{
  "n_layer": 14,
  "activation": "swiglu",
  "balance_loss": 0.00613,
  "balance_bias": false,
  "lr_router": 0.000318,
  "init": "uniform",
  "init_std_o": 0.00794,
  "init_std_up": 0.042,
  "weight_decay": 0.17,
  "final_lr_fraction": 0.05,
  "batch_tokens": [32768, 65536, 98304],
  "seq_len": 1024,
  "train_tokens": 389400000,
  "steps": 6034,
  "dataset": "wikipedia_en"
}
Below are experts of layer 10 (counted from 0) of a mixture-of-experts language model. Rows are named router (the router's row for the expert), down (a neuron's output weights, with its number) and show model dimensions 144-191. Each number is 200 + 40 x the weight over its row's rms, rounded and kept within 0 to 999.
Before each expert's rows: "comes before" lists some tokens at least twice as common just after its tokens as in all text. This comes from a sample of Wikipedia text that the model never trained on. Tokens count by the router's weight.

# expert 26
comes before: "\n", "\n\n", "==", "===", " ==", " ==="
router,157,319,200,238,256,235,170,256,206,145,297,222,297,230,240,225,174,212,163,167,164,192,111,217,167,234,246,219,203,252,106,176,216,204,144,274,162,242,126,257,197,261,165,224,160,197,215,211
down0,190,144,203,202,155,247,197,171,150,171,207,179,190,205,199,203,187,207,234,143,180,179,240,151,154,231,190,233,166,179,192,208,220,260,96,185,212,193,248,253,178,238,180,200,190,228,220,222
down1,146,251,197,201,245,272,226,226,222,162,172,206,229,126,238,195,195,172,207,188,132,195,170,225,197,200,205,215,203,184,238,210,137,240,147,204,140,194,191,255,209,202,250,198,244,183,217,183
down2,231,234,226,186,236,269,140,242,117,219,165,140,229,212,170,225,204,229,244,246,234,214,224,239,230,175,132,147,228,230,189,142,184,183,169,169,229,239,265,213,228,228,276,161,266,238,203,246
down3,184,168,165,251,183,255,195,223,151,162,93,174,148,237,223,195,234,196,231,205,209,187,152,223,207,231,207,203,194,187,210,201,167,172,67,151,246,248,243,166,229,212,237,145,161,199,142,180
down4,194,293,180,134,238,177,105,183,196,180,153,193,182,176,202,223,185,228,189,207,204,160,183,210,248,205,248,207,150,218,227,153,199,252,179,256,244,201,208,153,176,206,236,240,130,135,178,284
down5,201,180,189,157,211,163,107,129,198,182,152,216,183,219,204,171,290,219,238,299,234,251,191,262,147,221,192,198,165,262,218,245,191,189,307,186,198,195,106,110,189,97,200,226,125,266,222,125
down6,149,162,253,158,116,179,157,254,201,212,175,186,205,232,229,171,192,188,244,196,240,217,192,225,219,230,236,192,187,289,155,169,215,246,232,254,102,218,176,101,100,249,248,231,209,272,143,157
down7,181,216,240,222,172,183,236,182,234,178,225,184,118,241,205,186,268,156,219,201,212,226,98,244,202,211,198,261,221,170,222,156,198,144,184,198,152,156,105,253,138,241,170,190,251,117,231,225
down8,172,241,188,118,198,238,148,245,158,215,213,162,246,201,229,182,164,273,202,111,169,142,159,206,203,197,233,206,189,105,180,171,193,172,211,181,183,220,194,160,159,188,73,223,126,241,146,195

# expert 0
comes before: "\n\n", ".", " The", ",", " and", " He"
router,156,175,142,174,152,111,138,221,190,147,284,198,185,177,234,176,231,243,196,256,208,216,140,172,189,194,205,222,123,252,142,179,214,188,169,236,261,158,100,228,149,169,181,201,220,162,174,227
down0,215,223,177,205,193,230,198,173,204,236,183,204,246,155,169,217,230,147,226,208,120,207,216,172,188,195,261,249,198,175,244,222,179,171,171,169,205,156,133,206,256,198,226,197,125,215,247,209
down1,227,167,193,241,167,200,113,212,269,176,163,175,217,170,245,227,250,224,205,214,217,205,133,227,223,206,131,206,183,213,182,272,300,192,267,231,242,155,194,197,218,193,247,189,183,224,187,186
down2,169,214,196,178,160,242,177,255,141,205,190,185,178,172,166,230,175,230,215,206,198,188,198,224,248,175,188,116,278,160,214,209,304,187,188,194,143,174,205,173,212,189,201,258,173,241,175,243
down3,216,186,151,153,223,239,160,267,179,179,176,203,154,227,246,193,228,200,205,153,143,204,151,274,189,233,287,189,191,245,272,224,211,131,237,118,155,238,146,161,233,258,203,207,202,254,235,194
down4,206,185,181,156,176,148,223,191,185,223,100,223,236,216,204,146,196,199,180,224,192,242,176,168,243,252,192,229,248,237,139,189,215,150,224,205,185,213,177,213,206,218,226,301,156,155,211,150
down5,230,212,213,201,220,210,116,188,144,252,211,278,248,139,229,213,222,247,200,157,120,164,149,227,171,239,189,174,221,150,152,162,232,200,182,190,213,204,173,197,264,201,214,189,211,126,264,260
down6,187,198,178,161,228,175,260,233,228,205,211,213,210,196,172,215,139,135,235,189,287,191,145,235,206,197,246,240,217,151,203,194,130,185,138,253,147,264,225,167,217,214,185,218,194,227,223,136
down7,180,258,192,175,179,141,134,213,157,134,143,225,200,260,234,233,155,156,196,209,186,220,168,224,237,187,149,194,191,169,243,208,140,172,200,212,203,269,241,179,151,194,128,251,173,216,260,166
down8,118,164,160,154,209,158,127,198,199,200,237,230,216,258,154,168,249,151,209,117,127,186,221,215,225,250,264,198,247,169,190,266,132,218,222,194,133,221,168,216,225,180,180,266,164,152,251,226

# expert 19
comes before: "1", "2", "0", "3", "4", "6"
router,135,283,184,196,265,222,126,157,179,117,343,206,237,217,246,177,209,193,168,157,207,215,135,220,199,232,226,164,266,222,165,238,196,222,152,194,189,206,120,276,201,200,213,226,199,186,208,214
down0,165,148,233,188,156,237,207,148,70,251,189,171,219,242,241,167,207,160,248,184,177,209,186,181,206,177,207,245,204,257,258,165,242,160,222,164,168,262,190,197,246,201,250,191,146,142,237,156
down1,202,263,194,212,222,151,219,179,209,148,202,227,233,263,217,184,223,120,230,216,139,307,223,242,215,152,155,178,282,304,206,231,195,152,222,205,241,237,192,260,190,189,210,133,139,194,229,213
down2,189,220,246,197,204,184,249,197,313,177,224,120,232,191,229,174,212,197,258,219,202,238,223,220,234,176,269,229,233,236,211,232,178,197,94,225,116,276,225,173,174,176,217,274,236,214,191,208
down3,202,248,224,135,240,177,213,186,290,192,137,227,198,199,240,246,160,172,172,243,173,248,219,205,215,201,175,194,231,211,255,147,236,207,240,192,266,169,196,184,206,210,153,117,214,240,161,197
down4,213,207,143,169,198,198,162,260,185,203,188,143,188,274,197,196,208,187,164,157,149,220,237,280,269,162,179,236,154,226,189,150,94,193,248,151,255,226,140,199,176,146,175,187,175,199,208,217
down5,178,214,238,165,233,254,118,247,142,155,194,222,135,154,187,211,192,254,152,232,260,231,239,259,157,267,217,177,108,260,190,196,317,280,186,151,160,215,175,234,180,177,190,231,188,258,229,184
down6,222,254,230,228,236,157,184,235,259,209,147,115,172,169,127,193,170,177,238,197,200,215,162,199,198,192,141,151,185,206,268,243,182,187,205,236,175,93,151,211,254,167,184,203,244,213,153,229
down7,154,250,216,163,167,223,160,266,140,199,191,206,250,243,246,134,170,179,161,239,172,180,204,198,264,285,199,117,246,217,175,181,212,164,180,249,241,155,224,154,219,234,195,204,189,238,153,165
down8,259,164,202,227,228,158,178,230,193,198,210,237,222,147,179,243,196,212,149,253,152,207,245,189,193,194,208,220,175,222,148,187,191,194,111,176,187,221,225,230,181,162,175,183,259,173,243,199